From a checkpoint of a small mixture-of-experts model trained on Wikipedia.
Size: width 256, vocabulary 8192, 33.7M parameters.
Experts: 128 experts in each of 12 layers, 32 squared ReLU neurons an expert, 8 picks a token, a sigmoid router, a shared expert of 128 neurons.
Training: a variant of SOAP for the experts, 8907 steps.
Below are experts of layer 6 (counted from 0) of a mixture-of-experts language model. Rows are named router (the router's row for the expert), up (a neuron's input weights, with its number), down (a neuron's output weights, with its number) and show model dimensions 0-255. Each number is 50 + 12 x the weight over its row's rms, rounded and kept within 0 to 99.
Before each expert's rows: a language model's description of what the expert responds to; "mostly gets" lists some tokens that are sent to it at least half of the time. This comes from a sample of Wikipedia text that the model never trained on.

# expert 9
What it handles: Line breaks, dashes and colons opening the field lines of infoboxes, taxonomy lists and sports tables, such as Born:, Class:, See also.
mostly gets: " (age ", "==See also==", "- Coordinates: ", "- Born:", "andidate | Votes |", "- Country:"
router:41 74 50 46 75 58 72 24 25 55 34 33 34 49 51 52 33 78 62 81 52 48 61 52 36 50 58 60 74 43 48 55 44 67 63 41 44 59 50 57 45 42 51 81 48 52 60 32 45 38 44 53 38 44 56 61 51 36 40 49 39 68 50 45 53 39 52 26 46 35 61 48 55 54 43 50 38 52 51 48 49 39 61 47 42 57 46 53 55 46 45 60 50 58 57 51 55 51 43 47 51 45 43 37 42 53 55 45 48 50 39 55 45 51 56 48 36 49 53 63 50 48 50 61 50 45 40 53 22 24 48 48 60 48 37 40 39 38 73 26 45 57 63 51 59 67 57 59 44 46 76 38 46 57 46 60 57 60 32 43 34 68 38 65 37 53 63 26 53 55 61 33 39 39 62 51 51 54 14 45 34 43 55 52 24 53 77 46 66 16 57 41 48 58 48 32 54 66 40 62 77 50 50 52 30 42 48 51 58 59 22 32 52 52 49 46 39 32 76 58 66 54 45 41 23 66 38 48 46 50 58 57 51 54 41 54 76 61 55 60 20 69 46 67 49 50 65 67 54 41 38 53 49 53 41 56
up1:48 64 59 34 63 41 49 34 61 44 51 67 34 41 38 57 67 39 58 39 32 50 50 61 52 50 40 31 46 63 51 46 61 62 47 48 73 57 31 48 23 56 43 33 51 51 74 42 62 55 49 52 48 40 62 39 49 63 52 54 49 56 57 51 60 59 55 44 41 36 44 45 54 48 44 22 39 71 62 55 53 42 65 76 25 48 73 55 22 47 64 48 45 52 47 60 55 44 78 42 54 52 56 41 62 47 33 31 51 47 34 62 55 66 56 61 49 72 40 47 53 57 62 57 59 32 57 41 54 45 48 43 65 26 76 54 57 73 76 48 78 52 58 47 29 32 41 54 35 34 43 52 49 52 50 44 59 62 57 55 46 66 50 49 32 50 55 53 51 52 60 72 32 65 57 55 59 67 41 46 48 47 48 37 49 54 51 60 64 38 81 61 66 48 49 66 58 50 49 59 84 41 43 43 56 51 58 50 55 46 47 33 61 49 56 39 61 79 27 57 58 62 33 27 61 38 18 51 42 43 56 63 47 41 45 29 50 64 38 59 58 39 46 57 26 62 41 52 43 41 38 41 66 65 56 74
down1:59 42 58 64 36 47 73 50 38 49 51 47 59 52 29 48 44 84 23 49 49 44 41 53 58 43 45 32 59 76 37 44 59 64 38 55 72 45 38 54 52 49 41 33 69 49 42 47 90 44 50 33 46 63 62 47 43 60 49 52 33 48 56 50 30 58 54 57 45 56 53 48 46 44 54 60 65 42 40 68 44 38 56 58 60 58 81 42 44 43 33 59 62 72 57 48 90 37 76 43 43 52 49 54 26 49 50 40 51 32 67 58 33 46 61 37 57 36 42 38 51 57 51 39 45 48 36 52 40 54 54 59 21 49 75 62 40 52 38 39 54 45 38 59 55 81 48 63 56 61 56 52 52 41 55 44 37 43 35 48 36 51 58 37 40 42 41 38 43 41 40 73 53 46 35 37 49 59 42 55 49 60 52 55 41 48 50 37 54 23 56 37 49 28 47 57 72 28 68 40 57 53 26 39 47 57 67 50 53 52 44 45 75 47 69 53 57 49 42 56 52 41 50 71 32 47 33 45 24 48 27 42 54 34 47 36 58 57 63 41 59 47 46 67 32 36 63 67 61 46 39 64 48 57 52 65
up2:43 34 47 44 41 57 54 52 34 46 39 33 58 31 44 41 37 63 28 53 44 47 44 70 41 40 69 41 33 43 69 31 77 58 47 50 47 59 73 38 41 31 53 69 32 58 57 39 44 44 45 39 54 55 61 33 31 54 41 39 47 50 59 46 41 35 50 46 40 36 40 55 49 56 27 42 44 57 32 54 49 62 38 38 53 44 48 53 44 50 43 62 36 57 34 47 42 62 50 31 33 45 41 48 50 45 47 47 44 51 66 54 32 64 52 37 46 47 51 72 49 62 51 57 58 46 58 40 21 29 28 65 63 53 56 62 35 41 48 58 52 60 76 48 44 56 59 60 25 42 59 57 76 56 59 59 66 57 37 56 36 64 55 72 44 39 56 54 93 43 58 39 52 46 43 68 54 54 46 78 49 46 30 56 55 56 56 35 47 25 44 52 53 54 16 62 47 40 26 68 49 59 41 46 65 37 34 56 48 41 52 42 44 26 51 51 35 39 74 50 56 54 53 46 42 57 59 27 52 58 62 62 51 37 41 40 84 40 55 48 30 55 57 61 38 64 34 39 39 56 47 39 60 25 56 43
down2:48 51 57 57 34 61 56 50 26 54 47 30 45 44 40 27 38 55 59 53 25 58 51 52 54 44 45 48 22 63 41 51 43 69 54 54 60 50 39 62 56 62 47 68 56 43 56 65 28 33 59 66 33 45 46 38 64 28 62 37 62 52 37 60 27 71 63 51 36 44 28 46 55 36 33 67 57 39 48 30 43 24 38 61 67 41 47 54 21 58 50 56 57 23 53 40 45 44 39 35 51 47 58 63 45 48 68 50 57 63 53 52 59 54 44 53 30 67 55 71 68 33 56 44 69 66 52 52 62 32 36 74 33 45 31 49 64 39 38 44 61 49 54 56 48 45 50 44 42 61 45 40 73 42 45 40 36 55 37 54 30 47 52 65 71 43 47 65 20 71 42 65 53 48 70 60 57 61 65 57 50 50 73 40 67 52 44 53 44 48 47 54 70 29 32 65 29 49 65 50 49 37 61 52 58 53 43 43 62 66 37 50 41 41 51 58 55 30 58 38 36 48 47 43 39 42 64 55 37 66 60 51 58 51 65 47 42 39 38 41 71 52 52 40 68 49 72 51 34 66 40 65 59 41 37 56
up3:47 80 53 67 57 59 39 43 52 54 55 39 29 47 36 40 47 63 49 67 42 43 50 58 28 42 54 42 60 48 42 52 62 76 59 59 18 44 64 49 55 33 68 56 37 54 35 40 41 37 57 55 48 63 50 42 35 53 49 43 45 57 61 44 92 43 61 37 43 35 29 48 49 54 52 57 60 41 34 48 47 63 40 55 43 72 34 62 57 34 65 48 55 46 39 59 50 60 67 65 49 49 48 37 38 53 35 33 47 48 52 54 59 40 65 49 36 36 59 33 42 50 29 58 30 42 54 40 24 46 55 39 67 32 47 56 38 63 73 35 61 30 69 55 52 39 25 44 40 75 63 44 54 57 47 44 47 27 58 38 79 37 43 53 48 56 69 55 36 55 49 47 44 60 28 69 59 38 47 55 54 51 40 52 41 40 52 72 34 47 58 45 44 56 63 50 65 52 56 46 55 54 34 40 39 34 52 46 50 63 47 48 53 44 49 61 49 33 61 43 40 33 47 35 41 61 42 37 18 60 61 34 25 46 38 65 47 47 64 49 61 75 36 50 75 55 41 53 35 41 55 32 18 46 42 40
down3:75 34 58 55 29 50 63 57 56 60 45 37 61 41 34 53 49 60 35 34 42 45 73 35 45 43 48 49 36 40 45 33 45 46 55 33 52 42 44 55 36 42 42 31 58 60 51 46 37 63 37 58 56 63 53 56 45 44 71 53 61 48 58 52 68 41 46 47 43 39 31 32 44 46 58 63 52 54 58 34 65 35 56 45 49 57 46 40 48 46 55 44 33 22 60 39 60 50 64 49 13 47 43 51 32 46 38 49 34 78 39 65 35 53 70 52 42 63 34 45 53 39 31 43 44 43 61 47 64 45 77 41 38 47 47 64 52 52 45 57 51 45 59 30 31 56 27 49 44 43 66 48 28 43 52 54 40 47 63 57 51 43 66 46 61 51 53 36 68 74 25 68 46 31 56 60 46 57 52 71 53 53 56 41 60 66 37 57 45 59 49 63 63 41 61 71 56 26 50 45 40 58 66 50 37 69 59 44 58 46 51 40 38 68 70 54 44 53 50 31 54 58 53 60 85 54 50 78 39 50 46 29 48 55 75 47 38 48 34 43 59 66 46 42 73 85 46 31 53 47 44 71 61 64 38 50
up4:66 36 41 50 51 70 33 63 66 39 28 57 49 48 34 42 61 53 48 76 56 61 58 71 55 44 47 66 39 29 41 57 28 36 43 57 64 51 43 30 46 52 52 62 49 53 53 48 66 43 31 65 65 61 53 50 50 43 55 63 71 64 41 67 68 55 47 42 47 37 31 42 44 65 46 48 42 53 43 44 51 52 74 43 63 60 52 65 64 39 32 44 45 53 61 19 45 69 68 44 51 57 58 35 56 42 54 18 55 57 54 57 40 43 45 50 50 39 47 45 56 37 51 48 71 40 57 44 65 45 56 60 28 56 56 44 53 41 50 32 48 64 39 52 57 50 65 56 31 62 63 50 52 40 39 31 47 50 48 36 36 27 69 79 45 51 54 33 28 56 56 37 57 52 36 46 38 19 49 24 49 58 41 43 39 45 36 58 42 58 55 49 32 67 66 55 58 33 23 45 41 49 63 54 34 29 47 42 57 48 63 45 35 53 57 52 59 56 48 54 40 65 41 50 45 68 55 50 60 40 39 72 44 80 32 18 44 59 43 47 57 22 68 55 67 40 52 39 70 54 66 62 55 35 48 56
down4:49 45 29 38 46 52 54 54 36 61 54 46 51 48 54 58 25 46 61 47 69 45 45 54 45 47 36 59 35 41 57 44 77 47 33 46 38 29 48 53 36 66 53 43 42 48 62 55 46 29 50 56 51 52 44 26 30 53 53 65 68 71 74 28 54 65 49 42 34 43 53 40 69 58 49 40 69 51 56 38 53 45 74 40 66 42 59 55 54 64 69 52 32 62 36 67 51 58 35 42 38 72 37 26 62 49 70 58 50 63 38 47 53 60 51 45 31 61 78 52 45 26 70 59 38 48 61 56 64 47 84 63 52 32 65 62 51 51 43 55 42 40 51 60 48 42 38 52 54 57 36 60 48 46 53 49 34 49 34 32 34 57 52 66 47 42 56 39 45 52 65 44 63 51 60 42 47 49 66 50 59 60 65 55 58 48 33 48 42 57 27 66 43 57 48 20 46 66 22 43 48 46 58 59 84 57 62 54 62 33 64 56 40 49 62 48 44 48 38 46 53 41 44 61 52 56 57 70 73 59 55 37 53 54 43 40 45 65 44 49 51 84 66 53 32 78 51 48 45 42 38 32 46 51 63 27

# expert 39
What it handles: Line breaks, dashes and field labels in infoboxes and lists, such as Coordinates:, Location, Preceded by:, Author:, and degree signs in coordinates.
mostly gets: "- Coordinates: ", " by:", "Personal information", "- Location", "°E", "- Born:"
router:50 61 55 51 54 79 60 41 32 57 39 47 31 33 52 53 64 92 41 48 61 54 58 48 61 55 52 46 38 55 59 43 47 53 54 32 42 54 65 58 52 23 45 52 40 39 47 48 48 56 66 57 54 48 59 68 37 37 59 50 48 66 34 56 42 24 71 33 49 44 39 41 55 65 54 68 44 54 36 54 63 61 44 40 32 58 60 25 44 51 44 66 35 62 61 53 68 47 20 61 59 42 37 56 56 34 47 48 48 51 47 69 48 49 40 54 44 32 62 45 46 26 48 70 44 36 36 56 33 48 48 66 30 35 24 40 72 57 59 19 38 58 56 56 38 66 64 46 35 48 73 48 55 49 74 55 44 56 50 70 49 47 37 56 41 52 61 30 49 40 38 46 58 61 45 72 33 59 57 55 49 52 46 53 37 58 63 49 31 31 54 55 56 29 50 35 62 56 42 44 33 65 79 57 45 50 54 41 42 52 51 31 47 56 55 61 67 48 80 46 54 58 33 49 42 37 48 56 46 57 48 68 37 52 53 29 50 38 39 36 46 57 41 72 46 38 80 54 59 39 34 34 47 50 32 57
up1:44 23 54 49 58 69 48 41 46 75 46 22 61 53 41 53 54 64 32 55 46 42 64 47 55 48 62 55 42 63 38 33 57 54 37 54 47 59 71 81 43 33 38 40 49 55 44 68 44 41 44 63 42 49 55 50 38 42 56 24 36 52 38 44 40 54 60 51 30 63 44 50 61 44 55 79 61 59 28 33 74 34 43 53 56 37 53 37 66 50 50 47 47 36 53 52 79 61 33 45 40 35 56 32 40 47 28 38 54 43 44 52 45 35 23 50 21 44 32 27 47 44 63 73 18 34 61 60 48 42 62 57 49 29 51 39 63 53 56 42 64 31 57 46 37 57 44 61 46 52 62 48 52 26 66 40 45 55 60 66 64 46 37 30 31 67 49 48 45 57 57 68 44 64 50 42 50 65 48 58 66 46 49 81 67 49 44 47 37 43 64 61 36 32 29 33 52 51 40 49 53 70 62 55 46 51 47 43 59 56 71 50 25 38 53 68 38 81 67 36 49 58 38 55 52 50 56 58 60 43 55 69 55 54 47 45 32 52 57 41 44 52 55 55 60 42 49 59 52 53 59 47 46 65 59 54
down1:30 56 48 52 62 55 56 52 40 54 58 57 43 58 28 53 25 42 42 45 59 52 49 46 44 42 46 45 48 49 31 44 52 52 43 59 54 58 39 56 39 44 32 48 59 39 67 45 53 47 41 52 66 65 43 54 58 52 56 44 64 37 31 70 38 58 70 39 51 55 33 52 27 49 57 49 56 54 67 48 60 50 55 18 57 40 53 48 66 83 25 45 34 40 52 65 43 59 49 53 43 38 69 47 49 48 60 58 43 34 47 61 35 36 39 48 54 50 40 38 48 27 63 46 48 54 37 42 60 36 71 50 72 62 51 67 42 54 67 74 38 58 67 36 63 59 57 54 20 42 19 56 18 61 58 21 49 56 59 36 59 61 59 62 48 37 39 33 36 73 30 47 39 56 76 32 38 29 49 39 67 58 65 40 37 55 60 54 47 44 45 32 48 35 51 53 55 61 40 48 55 56 59 57 52 49 31 57 56 31 57 38 45 33 48 64 21 40 34 46 44 38 68 53 53 65 51 54 53 43 62 51 46 59 40 51 48 46 71 45 35 40 32 58 46 56 51 53 76 82 32 60 46 41 50 63
up2:60 47 48 48 40 59 64 48 44 30 39 44 55 41 39 75 57 72 47 41 47 38 49 50 63 75 52 48 41 58 39 39 62 37 32 42 48 61 65 53 45 30 51 12 26 56 60 56 56 21 46 59 69 58 40 63 57 36 55 42 46 60 40 55 37 50 39 46 58 45 34 36 56 31 70 47 43 70 36 55 30 47 47 39 49 32 43 41 51 62 66 47 38 44 50 44 51 60 28 46 55 44 37 51 65 61 30 57 62 50 79 53 32 53 63 54 24 60 58 69 57 44 30 55 37 41 63 47 46 64 67 48 40 56 42 54 71 40 81 49 52 63 37 49 40 55 54 49 39 46 52 41 55 48 39 45 49 44 72 47 55 49 38 56 65 61 39 27 50 46 77 43 49 53 55 57 56 71 55 54 57 65 66 66 57 54 67 44 62 40 58 40 45 39 30 51 48 64 32 49 33 40 65 73 40 48 50 52 54 30 41 37 61 66 45 64 57 35 61 39 83 62 40 55 50 51 60 55 21 64 45 66 61 50 56 43 50 40 48 21 49 37 34 69 44 60 42 51 50 43 61 68 68 39 47 42
down2:39 69 53 61 60 68 56 42 69 50 73 37 59 62 68 49 56 43 56 50 56 33 46 41 63 27 44 39 37 45 52 50 50 57 60 54 67 52 54 53 44 35 62 41 70 55 47 55 28 61 55 41 36 58 50 52 60 68 55 50 50 34 59 44 40 46 54 60 50 22 55 71 77 53 54 45 60 53 51 23 57 59 63 60 26 32 57 52 58 59 55 40 52 41 32 71 22 69 43 45 38 62 40 38 39 50 67 53 44 38 30 47 62 49 70 64 50 40 49 67 75 50 44 40 59 62 41 47 47 46 41 41 50 41 51 68 61 64 55 66 57 63 45 52 75 39 37 69 58 62 53 48 66 44 51 79 44 63 58 38 42 33 47 49 62 52 46 59 51 48 49 61 44 31 56 45 54 44 32 43 79 46 41 62 48 46 50 48 52 52 49 73 67 59 62 46 61 72 66 55 39 59 50 42 51 56 55 69 36 40 54 42 41 29 39 44 91 67 58 58 30 33 54 70 45 52 51 40 46 39 51 42 25 58 40 43 65 55 58 61 61 32 62 67 47 29 58 40 51 39 41 67 47 75 40 32
up3:66 51 51 61 33 70 58 45 77 68 33 59 74 49 45 71 59 48 58 59 59 55 51 41 65 65 50 56 53 37 36 47 49 55 56 44 57 48 55 48 57 65 53 61 34 50 41 36 55 43 60 28 31 54 71 59 42 47 47 60 49 50 47 48 48 64 58 53 41 46 34 35 46 59 32 42 46 46 49 71 67 64 53 50 55 52 60 22 43 27 42 64 63 38 56 57 47 54 39 70 65 75 36 38 58 60 62 47 49 72 47 33 29 58 27 45 43 40 55 57 44 51 49 69 43 56 41 44 42 37 49 28 35 36 39 42 30 58 63 43 32 43 61 39 25 50 50 59 61 52 85 39 47 50 44 47 43 30 54 62 74 55 40 57 43 54 39 56 42 49 46 56 61 65 58 30 39 64 48 52 52 40 75 54 64 21 38 48 46 35 33 49 38 59 47 44 55 64 53 25 45 69 35 54 66 74 49 47 45 50 32 58 39 35 49 47 53 56 46 63 32 49 32 52 47 49 21 38 55 59 68 58 44 37 27 47 53 33 68 42 37 57 47 23 49 51 59 46 60 45 38 76 52 72 55 49
down3:64 38 46 70 24 56 39 42 30 48 55 55 54 49 62 43 65 59 64 46 46 36 64 61 52 45 47 65 49 69 26 65 49 57 45 42 56 57 28 67 27 50 63 59 62 39 44 52 56 45 47 26 56 53 41 38 52 40 46 28 38 48 58 54 43 62 41 59 67 42 54 60 44 14 43 54 46 49 46 49 58 42 45 67 47 43 64 64 26 49 40 56 61 49 47 48 44 73 35 54 40 58 72 50 38 30 49 30 49 40 57 40 46 52 60 62 72 60 49 56 50 80 55 55 37 21 61 44 55 64 62 58 54 42 27 41 27 74 34 58 56 59 55 37 60 59 48 29 64 55 57 48 61 43 42 58 44 44 51 54 62 60 29 55 39 50 65 42 57 40 46 55 40 37 50 47 50 61 41 49 51 71 51 54 55 27 53 43 65 61 26 28 74 61 55 52 50 75 60 30 43 53 46 36 40 61 41 49 63 68 55 57 52 29 57 41 26 40 81 54 29 61 56 43 58 61 45 53 64 59 69 55 49 34 65 37 79 67 45 73 45 55 35 51 60 50 38 61 51 55 54 51 66 50 45 56
up4:63 48 49 46 28 47 61 45 57 54 42 39 62 38 50 64 69 46 39 46 40 38 42 59 42 28 51 48 59 47 67 15 52 53 64 42 51 65 60 26 71 29 53 52 42 63 36 49 58 62 58 53 72 56 67 73 49 31 41 47 83 49 34 63 34 49 50 30 55 30 51 54 46 67 15 69 30 51 73 47 44 42 54 43 62 51 36 42 45 43 58 32 36 68 46 60 60 39 34 55 70 44 76 34 43 52 42 62 67 56 44 33 48 49 58 46 70 22 62 27 35 42 45 63 22 64 34 59 49 21 46 57 57 51 60 49 56 65 45 42 63 36 68 60 42 38 70 32 67 37 48 46 35 56 54 55 53 38 68 53 60 42 54 49 40 38 64 63 40 51 50 44 43 55 27 67 44 51 65 67 47 44 42 65 67 51 60 39 32 48 68 61 45 48 45 49 60 62 46 51 46 57 40 59 55 45 57 74 41 44 41 46 37 58 52 54 51 58 67 43 48 55 49 50 40 59 55 46 44 49 53 48 55 42 59 59 51 42 51 22 59 62 47 63 63 70 60 54 54 51 43 34 36 45 68 38
down4:49 54 49 35 38 51 40 41 61 46 50 56 60 34 20 61 48 45 40 33 53 61 50 55 49 43 45 38 52 45 56 43 50 44 26 47 58 47 50 50 52 26 44 52 46 40 28 44 40 40 39 64 66 44 53 45 29 37 42 48 54 58 45 54 42 27 62 21 37 42 44 57 66 47 55 57 42 43 45 40 58 51 40 42 74 58 59 67 70 43 53 46 48 52 67 50 61 44 36 79 57 56 68 38 40 44 52 37 47 49 42 47 56 52 31 48 45 25 32 45 51 54 59 28 65 55 38 56 35 62 71 58 28 73 70 43 58 51 63 49 50 55 66 44 35 39 43 27 71 30 50 29 53 61 53 53 47 72 57 40 30 67 44 40 42 56 70 54 47 41 58 51 54 35 58 74 48 45 48 59 33 62 65 49 48 53 39 36 38 39 50 23 61 75 46 41 49 51 46 68 46 27 61 89 65 75 52 68 72 59 52 48 43 59 61 46 53 60 41 39 57 39 44 55 51 54 74 55 42 58 58 50 52 71 56 56 52 49 43 25 60 59 34 65 46 47 39 41 45 50 18 48 29 56 32 54

# expert 50
What it handles: Field labels and taxonomy entries before colons in infoboxes, such as Kingdom: Plantae, High school:, Resting place:, University, County, species.
mostly gets: " University", " species", " County", "idae", " genus", "°N "
router:47 48 58 57 72 48 53 40 55 59 42 57 45 64 54 46 59 64 22 60 45 56 46 61 66 43 48 64 45 51 57 56 26 51 65 25 58 64 69 57 27 47 62 54 39 63 53 63 39 38 65 48 36 53 38 54 56 53 42 53 39 60 44 35 53 41 47 51 26 61 56 61 44 50 40 61 37 50 43 56 41 47 76 30 40 51 56 53 45 48 54 52 55 64 44 55 74 46 36 48 36 42 51 53 69 57 58 65 39 27 47 50 58 49 55 65 52 55 40 25 60 35 54 58 64 36 45 59 39 34 52 40 70 35 60 21 77 54 87 48 37 54 57 52 53 53 60 66 46 59 84 40 53 56 33 60 59 58 51 58 42 54 55 65 36 41 47 52 44 54 52 62 47 43 40 41 34 68 48 56 31 35 48 45 35 55 88 53 52 24 54 49 49 52 62 43 59 64 39 56 68 49 45 53 30 53 46 37 61 69 63 36 65 38 36 62 49 43 67 50 53 56 35 48 25 52 25 66 54 43 60 64 55 51 24 27 50 51 64 67 31 50 54 58 44 43 52 57 66 27 36 51 57 61 22 54
up0:36 47 55 54 36 47 45 55 63 85 54 54 53 72 55 52 44 58 55 37 47 38 47 45 55 41 78 38 29 47 53 34 23 41 55 45 50 29 54 64 35 56 59 76 37 57 41 53 42 56 62 65 56 27 66 70 66 45 32 61 48 70 47 50 57 34 62 55 55 58 48 68 42 42 48 64 46 45 64 55 46 47 77 49 31 35 42 58 44 60 36 43 70 60 61 61 41 33 32 54 39 41 61 82 53 45 57 54 61 61 27 37 50 65 47 53 43 42 30 64 67 56 65 63 66 37 32 56 45 21 49 29 60 55 56 29 79 59 71 56 55 58 37 40 67 66 39 63 66 49 68 48 31 53 31 46 61 41 51 46 50 47 52 45 45 47 26 51 54 57 57 61 57 59 47 51 70 56 64 38 63 54 47 45 52 44 50 55 58 26 55 58 43 52 53 63 32 60 49 40 41 47 58 62 41 62 40 36 46 66 52 39 74 37 50 55 49 54 46 65 36 53 47 31 58 56 33 65 65 35 54 65 36 56 53 71 55 54 56 42 37 67 29 56 41 59 52 55 75 54 36 49 67 54 38 55
down0:74 55 49 28 37 56 40 37 55 61 61 52 79 65 45 56 36 48 36 20 43 36 46 60 35 51 61 48 65 44 63 44 48 52 59 42 57 32 69 40 37 45 30 52 52 65 49 65 46 42 66 53 54 55 78 61 45 59 64 56 56 44 42 52 37 50 58 63 58 64 62 62 38 43 34 29 59 43 64 48 40 55 35 69 43 67 37 63 38 79 38 43 62 52 39 59 59 27 41 42 58 47 62 45 56 33 58 64 72 34 21 41 63 71 27 56 60 38 54 42 46 76 52 36 62 44 53 54 49 39 49 62 49 45 33 59 55 43 48 43 41 42 22 50 62 69 42 58 48 60 40 46 28 61 47 47 30 56 51 56 65 62 61 37 57 46 46 48 54 52 47 53 54 42 40 63 54 35 47 45 64 20 48 29 53 46 40 57 31 35 41 41 53 35 40 43 38 63 58 58 49 49 66 40 46 51 50 51 30 51 56 33 60 40 39 34 58 51 40 57 69 73 66 30 40 45 54 54 56 49 31 45 59 58 41 75 62 50 57 66 49 73 54 67 32 37 55 31 53 26 70 49 59 60 48 46
up1:54 57 47 52 45 46 58 27 64 39 53 39 50 53 52 35 32 47 57 53 51 33 61 48 72 52 67 50 33 51 54 44 41 35 54 39 50 79 53 65 61 46 45 52 50 45 77 43 41 75 41 41 52 63 52 52 63 43 37 62 41 33 66 39 44 59 59 72 38 49 46 64 60 44 38 38 37 41 42 50 69 30 57 41 46 63 54 60 78 60 44 47 44 49 32 41 37 42 62 75 66 31 44 47 64 42 42 58 59 36 39 40 74 42 57 69 60 43 44 40 53 68 50 52 17 37 53 61 39 44 62 56 63 29 76 48 47 44 69 43 46 68 49 63 60 49 62 54 36 54 60 46 59 86 58 49 56 76 60 48 62 48 54 70 49 31 55 52 47 48 37 63 43 47 41 33 30 56 54 57 45 54 37 39 52 52 48 52 89 60 57 54 42 47 52 40 54 42 43 36 56 58 61 42 30 27 25 58 43 56 58 53 73 33 42 76 47 39 57 62 31 54 51 73 64 58 31 43 55 46 57 61 34 45 37 61 33 65 48 55 53 67 39 56 57 58 42 71 57 39 45 42 47 47 32 55
down1:45 41 61 45 55 59 53 43 34 56 58 45 62 43 48 45 47 46 52 46 46 41 45 60 62 70 70 53 40 58 59 31 58 62 53 34 56 60 52 51 27 59 28 43 57 61 68 51 27 47 62 54 69 53 45 28 54 55 36 65 26 63 50 49 44 74 53 45 39 52 72 42 55 35 53 66 58 68 44 44 40 43 49 54 63 49 49 50 55 44 48 77 60 44 31 42 50 49 47 20 66 30 68 50 27 51 44 48 33 22 43 65 71 27 41 43 52 31 35 57 45 31 36 44 60 40 51 57 49 42 48 45 31 37 65 37 48 53 50 25 43 70 54 34 33 35 57 43 49 62 41 40 47 69 61 40 47 74 48 26 50 15 71 55 46 52 48 55 68 50 47 42 66 60 43 48 58 51 40 56 33 41 57 59 58 70 47 66 72 52 42 52 45 50 29 44 37 42 68 64 58 35 60 38 30 50 45 35 58 50 53 56 29 34 47 55 37 52 61 38 30 67 53 49 64 55 32 66 55 66 20 64 45 62 34 55 51 38 41 48 49 58 45 50 58 43 69 43 37 34 74 47 52 60 54 53
up2:47 41 42 33 45 64 50 47 45 49 36 56 53 61 61 32 37 50 48 31 42 42 81 56 50 46 48 43 47 42 39 45 50 42 61 57 70 53 70 58 64 58 40 59 52 83 39 29 45 58 48 46 40 52 44 34 53 50 80 34 25 55 47 71 57 57 58 68 54 53 61 40 29 51 40 67 53 56 47 57 58 56 66 58 49 44 51 42 59 69 48 55 55 74 48 48 46 46 51 13 38 51 59 26 49 33 56 51 64 44 38 36 28 39 48 61 39 46 66 32 57 50 50 41 50 53 29 51 59 40 42 40 43 60 46 44 52 51 42 43 41 36 70 57 61 54 22 57 39 47 50 50 39 65 29 46 65 56 51 72 42 15 55 31 45 51 58 40 50 48 57 49 31 53 35 54 35 38 42 66 45 45 35 38 34 45 72 54 46 59 70 54 58 73 64 39 53 43 50 57 57 42 59 51 37 57 35 51 46 57 25 34 35 37 52 74 52 55 64 44 54 47 46 43 21 59 73 44 65 49 64 41 59 45 50 34 59 49 62 29 34 68 58 54 58 43 45 46 28 38 27 44 49 30 35 73
down2:58 52 52 52 37 57 34 55 58 44 46 68 50 62 41 39 55 41 45 49 60 32 52 50 46 51 45 64 54 75 35 59 64 40 13 39 53 62 48 45 56 55 51 40 54 62 57 54 71 34 80 37 30 63 44 34 52 43 53 54 44 62 46 45 57 49 55 24 21 53 50 60 62 39 46 39 35 44 46 58 65 38 64 38 53 51 65 47 61 76 44 84 59 72 38 66 69 29 63 45 42 43 48 62 44 52 36 50 40 41 65 36 60 70 59 63 68 48 41 30 46 63 38 45 43 66 43 60 46 50 72 30 46 40 52 32 46 65 56 53 47 24 50 48 74 49 58 46 35 52 42 49 60 62 39 63 64 57 55 57 49 45 58 40 47 42 52 47 32 40 46 56 28 67 41 49 57 58 62 56 53 36 33 53 30 42 51 42 52 23 33 55 48 44 69 42 46 38 52 57 45 75 55 53 47 51 54 49 49 62 56 61 48 35 47 76 51 57 47 42 84 48 53 41 71 45 24 65 44 44 64 21 48 69 34 34 42 68 53 59 31 49 60 47 37 68 57 63 54 48 65 52 48 37 47 67
up3:62 48 59 41 60 44 29 50 40 65 44 62 63 39 30 54 45 55 72 52 75 50 64 41 50 56 56 55 39 56 66 49 47 63 44 39 55 67 78 50 60 45 33 44 29 26 37 61 58 50 34 45 37 61 24 61 48 56 47 35 55 70 64 56 42 48 35 58 15 70 55 70 37 56 78 47 34 56 51 39 44 56 64 51 51 43 50 34 48 55 31 55 42 72 45 72 39 51 27 59 64 51 56 48 47 55 46 54 54 40 57 32 43 30 51 67 52 53 36 31 49 45 42 67 45 29 65 73 57 43 47 54 70 24 65 44 51 51 58 44 42 53 58 30 61 57 44 56 55 64 64 55 37 33 50 42 31 38 40 53 52 47 74 38 62 51 47 34 57 68 59 49 32 46 32 48 29 56 48 40 51 37 77 49 36 60 56 62 68 45 43 35 68 27 54 45 82 37 34 80 51 31 32 63 39 44 56 40 48 74 43 49 56 53 53 50 33 45 42 43 45 53 62 58 45 47 40 61 45 45 44 40 44 29 35 45 52 58 48 65 47 54 60 59 42 49 39 57 57 52 51 44 51 48 57 65
down3:40 61 69 52 40 55 57 66 50 51 76 52 33 33 48 53 66 63 48 35 59 58 53 58 36 55 63 61 54 37 72 66 34 54 39 55 34 41 41 57 67 34 44 45 32 43 47 59 60 58 55 47 36 38 31 59 41 50 47 66 44 34 44 44 51 47 42 30 58 46 60 71 55 54 60 62 41 53 60 67 54 64 64 60 33 38 58 60 48 51 25 69 33 41 32 68 57 44 53 66 41 46 42 61 51 53 57 48 26 56 51 67 40 49 47 36 61 30 36 52 35 38 60 74 42 77 46 45 42 44 52 30 62 46 54 38 32 35 35 58 44 35 44 26 60 42 68 50 49 52 68 31 67 61 62 26 57 40 36 40 45 51 39 46 68 26 64 50 33 47 59 67 63 52 56 52 59 61 35 51 56 38 53 25 40 40 42 56 34 33 44 59 35 68 66 49 83 37 51 59 56 85 38 41 37 40 47 45 40 55 39 54 47 50 37 58 56 41 39 58 60 38 43 38 76 52 55 46 44 58 60 43 40 43 34 47 32 53 49 58 63 30 59 55 28 29 47 52 71 34 49 36 46 52 57 51